{
  "n_layer": 13,
  "d_model": 160,
  "n_experts": 64,
  "experts_per_token": 6,
  "d_expert": 32,
  "d_shared_expert": 0,
  "activation": "swiglu",
  "moe_layers": [0, 1, 2, 3, 4, 5, 6, 7, 8, 9, 10, 11, 12],
  "router_score": "softmax",
  "normalize_top_k": false,
  "routed_scale": 4.56,
  "balance_loss": 0.0027,
  "balance_bias": true,
  "router_z_loss": 0.001,
  "init_std_router": 0.0372,
  "lr_router": 0.00422,
  "n_head": 2,
  "n_kv_head": 2,
  "head_dim": 64,
  "vocab_size": 4255,
  "norm": "rmsnorm",
  "norm_place": "pre",
  "norm_eps": 1e-05,
  "positions": "rope",
  "rope_base": 10000.0,
  "rope_fraction": 1.0,
  "qk_norm": false,
  "attn_scale": 0.125,
  "tie_embeddings": false,
  "parallel_block": true,
  "init": "normal",
  "init_std_qkv": 0.0375,
  "init_std_o": 0.0,
  "init_std_up": 0.0375,
  "init_std_down": 0.0,
  "optimizer": "cautious_adamw",
  "lr": 0.00163,
  "beta1": 0.9,
  "beta2": 0.98,
  "weight_decay": 0.11,
  "lr_head": 0.0128,
  "grad_clip": 2.0,
  "warmup_steps": 459,
  "schedule": "wsd",
  "decay_fraction": 0.577,
  "decay_shape": "sqrt",
  "final_lr_fraction": 0.0,
  "batch_tokens": 131072,
  "seq_len": 1024,
  "doc_mask": true,
  "train_tokens": 487000000,
  "steps": 3716,
  "dataset": "wikipedia_en"
}
Below are experts of layer 4 (counted from 0) of a mixture-of-experts language model. Rows are named router (the router's row for the expert) and show model dimensions 0-159. Each number is 128 + 24 x the weight over its row's rms, rounded and kept within 0 to 255.
After each expert's rows: "mostly gets" lists some tokens that are sent to it at least half of the time. This comes from a sample of Wikipedia text that the model never trained on.

# expert 37
router [ 67 106 152 134 116 151 138 120 157  88 139 139  88 100 171 147 141 124 101 101 114 125 105 105 146 133 157 136 118 139 158 129 117  94 136 149  98 146 173 156 140 143 110 105 107 121 118 119  74 115 161 128 119 139 202 163 145 113 130 131 135  98 117 170 121 115 129 135 142 151 108  96 115 149  68 129 133 113 114 157 149 128 151 151 131 124 115 101 166 137 152 136 146 121 101 159 137 117 153  98 166 123  90 127  98  95 130 139 125 102 114 147 118 123 163 137 155 122  70 138 131 119 119 164 183  78 164 137  88 147 124 160 126  93 102 130 117 110 123 128 126 169 125 159 154 188 151 137 158 144 106 129 107 112 126 117 132 124 131 119]
mostly gets: "es and", " many", " and", " several", " \"", " and the"

# expert 22
router [ 92 119 146 131 119 141 160 117 132  97 144 141 119 122 149 150 135  94 123 114  86 171  98  78 120 145 138 127 150 127 152 132 110  84 128 111 125 161 172 135 174 121 131 119 116 105 122 130 120  94 152 163 128 137 161 149 160  93  96 116 136  91 124 155 103 162 157 114 152 152 129 132  81 135 102 142 139 133 134 152 122 142 150 151 147 119 111  87 152 135 152 125 135 109 101 155 135 131 151  95 195 157  88 153  71 123 159 157 113 103 116 153 153 129 142 142 127 124 108 158 127 130 110 154 164  97 134 123  89 146 158 145 110  42 115 114 138 110 146 121 113 170 108 151 122 167 133 106 138 141 107 154 117 125 156 116 131  96 162 117]
mostly gets: "\n", "ation.", "es.", "  -", "- \"", "ia."

# expert 28
router [ 72  91 149 155 131 153 141 125 141 124 173 177 113  91 178 158 126 130 118 101  60 115 117  90 135 130 138 165 144 180 152 129 142  81 133 126 129 137 158 133 130 119 135  97 103 129 128 143 121 126 158 127 126 133 185 166 127 104 142  89 146 102 136 188 101 147 139 141 123 130 105 115 123 145  84 123 134 120 120 158 124 189 167 134 129 116 118 114 156 135 136 151 124 138  84 153 134 140 133 101 166 128 141 121  89 122 132 179 142 120 152 154 131 109 139 138 135 126 106 166 103 108  86 130 152  64 145 152  96 151 144 147 125 128 142 129 131 106 134 107  89 169 129 142 131 125 148 118 169 134 111 124 100 112 135 122 125 124 127 103]
mostly gets: " ===", "ively", " many", " in ", "ely", " is"

# expert 6
router [ 69 130 148  84 145 155 153 139 163  86 137 108 130 114 145 161 126 102 173 130  84 148 100 110 116 163 135 114 163 153 123 131 125  88 134 100 130 130 131 120 117 148  71  99 134 106  97 135 168 135 166 146 130 117 166 158 152 115 145 139 164 105 125 186 111 170 146 140 160 138  94 114 110 143 137  95 122  80 160 158 129 148 170 131 136 109 142 102 155  95 125 100 135 126  90 129 140 120 105  97 162 170  82  97 108 152 153 158 111 118 120 153 141 145 158 132 151 131 106 144 125 107 127 127 161 107 121 140 101 144 121 122 127 115 108 141 137 104 119 172 105 128 104 139 105 161 144 105 129 116 135 146  96 116 140 107 103  94 174 111]
mostly gets: " ann", " song", " such", " married", " than", " album"

# expert 3
router [156 128 134 139  79 160 134  96 140 131 137 113 130  99 108 143 144  90 170  95 110 154 123 111 110 157 146 162 143 139 121 198  98  93 114 114 121 174 139 138 141 128  94  88 123 132  80  73 113 115 132 120 160 145 132 178 132 128 111 108 124 171 145 136 119 142 163 139 136 154 100 132  73 157 113 154 133  96 124 147 133 138 120 139 140 125  95 157 170 111 149 127 151 124 133 122 156 102 181 116 149 129 143 137 123 124 143 149 130 118 141 118 140 171 151  93 137 119 105 147 175 126 126 134 133 107 163 143 121 136 151 142  98 123 149  94 124  60 114 109 115 137  95 138 117 139 119 134 156 120 135 134  94 202 173 107 124 138 145 139]
mostly gets: "|---|---|---|", " conf", "″N ", "|---|---|---|---|", " aff", "|---|---|---|---|---|"

# expert 27
router [116 116 145 114 132 153 122  97 138 135 146 140 100 118 135 138 186  97 130 133 145 109 116 106 123 138 128 148 146 154 159 143 119 113 114 141  98 140 149 140 159 111 141 106 146  98 116 122  67 128 125 163 133 128 180 148 161 118 129 117 176  72 157 161 126 182 136 152 149 142 110 111  84 123 109 142 145 143 128 159 166 156 132 143 157 133 107  72 130 123 160  80 142 112 114 167 151 119 151 108 144 163  98 154 112 106 138 145 109 156  99 151 120 150 170 180 138 116  68 128 145  99 131 146 137 117 164 155 124 151 106 142  90  47 125 117 142 137 121 120 127 144 103 117 139 156 136 136 155 143 152 125 102 130 140  99 126 120 119 122]
mostly gets: " After", " Day", " One", " School", "atory", " various"

# expert 49
router [123 131 152 140 119 173 140  83 129 118  99 167 123 114 159 133 161 112 133 123 112 109  99 110 124 164 136 142 131 121 125 172 118 125 151 114 140 161  99 154 120 110 107 107 159 114 119  96 103  96 154 106 152 118 131 172 106 131 123 112  97 148 161 109 105 142 142 150 127  83  74  96 122 166 130 122 131 104 137 148 104 121 128 151 116 134 110 150 165 108 134 122 122 117 119 123 140  81 172 135 140 141 126 120  93  71 143 154 135 118 157 174 167 142 185 137 120 118 140 133 126 114 122 188 114  93 151 151 104 132 153 159 102 132  62 122 111  98 141 140  98 135  88 146 140 134 129 108 169 125 177 132 109 165 145 150 114 104 147 166]
mostly gets: "enc", "- •", " aff", " min", " em", " should"

# expert 31
router [112 110 138 119  99 148 129 144 141 143 140 138 101  79 147 139 141 116 120 110 101 109  98 104  78 108 174 117 134 152 129 146 147 125 128 144 141 151 129 155 136 100  96 115 100 120  90 112 114  28 174 131 137 121 159 137 140 138  91 109 155 127 116 140 117 134 151 102 158 121  88 102 146 127  71 134 116 120 141 142 134 117 152 156 165 134 140 152 128 132 138 104 115 116  92 129 112 148 161 114 138 175  56 132  73  97 151 159 112 121 110 153 109 138 164 124 134 116 108 129 163 115  95 182 133 121 144 150  94 180 137 141 124  97  85 101 131 124 107 123 127 151 112 155 109 135 141 146 157 114 124 160 116 136 124 126 124 108 123 126]
mostly gets: "ially", "ized", "ence", "ories", "ory", "ired"

# expert 46
router [ 84  96 147 124 127 152 120 130 171 111 140 138 145  70 166 158 110 138 141 132 110 141  98  91 125 130 158 127 146 150 130 136 135 102 144 132 117 141 157 135 146 113 119 104 136 107 112 126 120 100 144 155 139 101 196 144 156 113 127 117 163 132 156 176 135 147 161 101 153 117 112 120  89 147 114 103 129  86 134 127 118 157 183 128 140 146 155  89 131 114 145 108 108 124 111 144 105 124 116 119 140 179  41 131  81 132 137 193 145 123 120 144 103 134 159 127 135 126 104 129 164 101 118 140 145 114 144 126  85 136 131 134 154  97 121 121 120 111 119 113 127 134 120 144  73 153 149 131 154 138 133 142 108 136 141  87 111 110 189 159]
mostly gets: " ===", " film", " Theatre", " Film", " some", "atre"

# expert 16
router [101  83 158 161 114 173 153 105 145 140 149 149 131 126 130 123 127 101 122 132 107 137  93  95 120 129  89 171 133 126 168 172 106 113 111 131 132 170 147 148 136 127 134  81 136 125 139 104  86  96 121 132 167 145 163 150 124 105 141 118 131  96 145 142 101 123 142 110 125  96 112 112 111 164 129 119 125 113 143 138 121 154 172 165 149 116 108  84 131  97 149 156  75 121  91 149 118  78 171  99 159 130 113 120 103 122 107 133 105 131 118 152 150 133 167 172 128 106 128 141 118  95 103 157 119 114 190 150 132 122 124 175 120 131 136  99 124 122 154 114 117 180  95 128 133 125 156  96 151 182 152 151 101 100 133 132 133 100 140 112]
mostly gets: " Mc", " prom", " requ", " Court", " Law", " att"

# expert 34
router [ 76 115 145 111 101 152 149 111 151 139 134 129 118  85 137 162 141 126 152 112 128 161 119  94 103 138 107 152 130 117 148 165 115  99 113 115 122 162 110 150 185 152 119 105 112 110 115 107 148 120 134 169 131 136 146 180 145  90 114 137 153  98 144 142 113 142 170 163 123 177 109 115 116 110  93 161 144 113 150 116  86 131 117 124 147 132 146 142 130 109 122 105 168 137 133 145 150 113 131 116 132 104 133 138 119 112 105 136 114  90 145 160 150 128 162 117  77 112 100 139 128  91 103 172 188 107 149 148 126 135 151 149 117 157  91 125 162 115 147 189 120 140 113 130  97 143 123  95 152 150 141 134 118 175 171  63 137 117 116 117]
mostly gets: "==", " ==", "In ", "|---|---|---|", "==See also==", "==C"

# expert 53
router [121  90 140 112 121 141 117  83 150 136 148 124 147 115 113 121 120 107 130 100 113 148 103  99  94 146 100 123 126 106 153 174  95 109 108 112 133 155 158 154 165 117 134  94 122 118 102  76  85 106 114 121 164 138 130 167 147 105  52 110 133 126 162 156 134 138 167 138 176 155 116 140  86 181 102 148 148 119 133 147 123 149 149 118 131 114 109 143 167  88 153 105 131 103 129 155 143 136 167 118 149 155 118 146 101 123 141 156 128 137 152 107 133 170 151 104 133 127 125 171 189 132 128 137 154 130 132 160 128 123 164 133  78 106 150 115 133  87 119 105 114 131 121 122 100 129 134 139 142 124 154 128 107 165 172  80 130 140 146 109]
mostly gets: " ==", " ===", "==", "|---|---|---|", "===", "°N "

# expert 43
router [106  70 165  95 140 172 150 116 162 128 142 142 110 101 174 155 138 119 126 144  93 150 104 129  91 117 157 112 177 174 177 152  98 125 132 104 131 127 108 129 126 136 106 128 143 113 106 117 114 120 132 129 140 100 174 143 132 127 125 120 148 114 140 173 136 159 145 144 160 135 104  93 116 131 141 142 126  99 158 140  92 156 158 145 129 137 144  85 147 108 134 116 141 110 105 137 138  93 101 107 148 176  66 140 118 157 169 154 107 135 138 169 131 134 139 142 137 114 138 136 129 121 133 150 141 139 131 145  99 119 135 159 106 124 109 105 139 129 136 151 123 106  86 129  95 151 137 102 149 122 167 150  85 111 168  92  96  54 162 114]
mostly gets: " San", " act", " vis", " us", " Mil", " writ"

# expert 51
router [105 126 164 127 132 169 171  95 147 126 113 172  94 116 171 141 164 117 151 131 133 108 117 131 114 154 121 131 148 118 142 166 123 139 153 105  99 162 112 142 139 120 115 128 135 126 101  93 135 118 128 119 176 126 134 175  91  59 130 129 116 111 135 122 115 170 135 155 118 105  88  78 114 157 135 108 124 100 149 162  85 124 152 146 139 143 103 122 123  97 124 100 153 116 138 119 124  95 163 139 161 149 119 113 115  80 127 150 115  99 135 146 157 154 187 164 123 124 123 125 117 114 106 189 157 105 113 158 101 138 134 159  93 115  97 118  99 103 142 175 104 116  91 144 150 134 127  85 140 130 139 123 124 171 146 108 114 108 124 155]
mostly gets: " Is", " Ind", " Nor", "- •", " Par", " bre"

# expert 56
router [119 109 138 153 110 157 132 100 155 131 130 121 106  78 191 130 139 105 120 123 117 136 116 102  96 126 146 129 136 141 120 138 130 124 143 144 104 124 171 134 157  92  99 132  93 123 123 111  96  71 158 150 134 125 158 152 136 134 113  97 143  96 117 133 116 121 157 135 130 132  88  95 115 127  89 144 121 131 142 118 107 134 171 157 144 163 100 168 164 165 154 136 125 141  85 122 116 126 184  99 162 129  83 140  73  84 140 158 129  97 136 143 143 115 141 127 119  86  89 110 157 103 101 190 137 112 169 145 118 186 150 156 135 104 112  95 133 117  92 123 113 151 116 159 115 143 142 148 173 139 124 146 128 156 132 137 143 131 132 138]
mostly gets: "ić", "ador", "aine", "ecut", "itor", "retary"

# expert 48
router [116 129 151 133 140 164 136 134 143  80 113 155  93 100 161 155 149 123 176  98 115 127 126  88 141 121 164 147 153 182 151 171 145 104 120  94 137 126 117 141 130 134 127 133 129 133 107 128 126 127 131 197 140 111 142 155 116  76 153 130 152 119 146 136 130 151 163 129 122 135 112  83  95 143 140 122 165 124 152 142 102 133 163 142 138 122  95 115 126 132 155 111 124  74 111 126 144  94 136 120 158 158 114 123 122  95 165 150 135 135 141 157 142 149 146 175 110 104 103 106 127 104  96 133 128  77 162 150  86 198 115 119 138 100 110 153 110  77 126 168 104 149 136 142 111 148 148  93 138 159 109 123 103  94 147 140 123 139 123 151]
mostly gets: "ala", " team", " forces", "omb", "ung", "ership"

# expert 13
router [ 90  76 157 107 103 149 129 103 159 140 171 160 152 106 143 132 114  98 133 102  99 144 120 113  99 136 126 125 144 142 165 141 102 125 126 128  89 123 156 154 161 103 123 108 137  77 134 115  85  91 133 139 126 137 169 143 155 118 109 110 156 101 142 162 134 135 162 114 160 113 111 127 105 166  96 129 146 124 144 167 107 178 168 152 160 127 134  98 160 110 177 110 127 115  93 160 132 133 136  95 153 120 101 145  97 137 137 133  72 132 137 150 120 134 136 146 135 107 112 153 162 122 133 158 157 131 192 164 151 127 156 154 101 125 115 100 154 117 133 115 106 174 103 121 104 143 134  80 161 157 126 129 107 146 141 103 137 110 145 116]
mostly gets: " Mc", " public", " University of", " School", " University", "BC"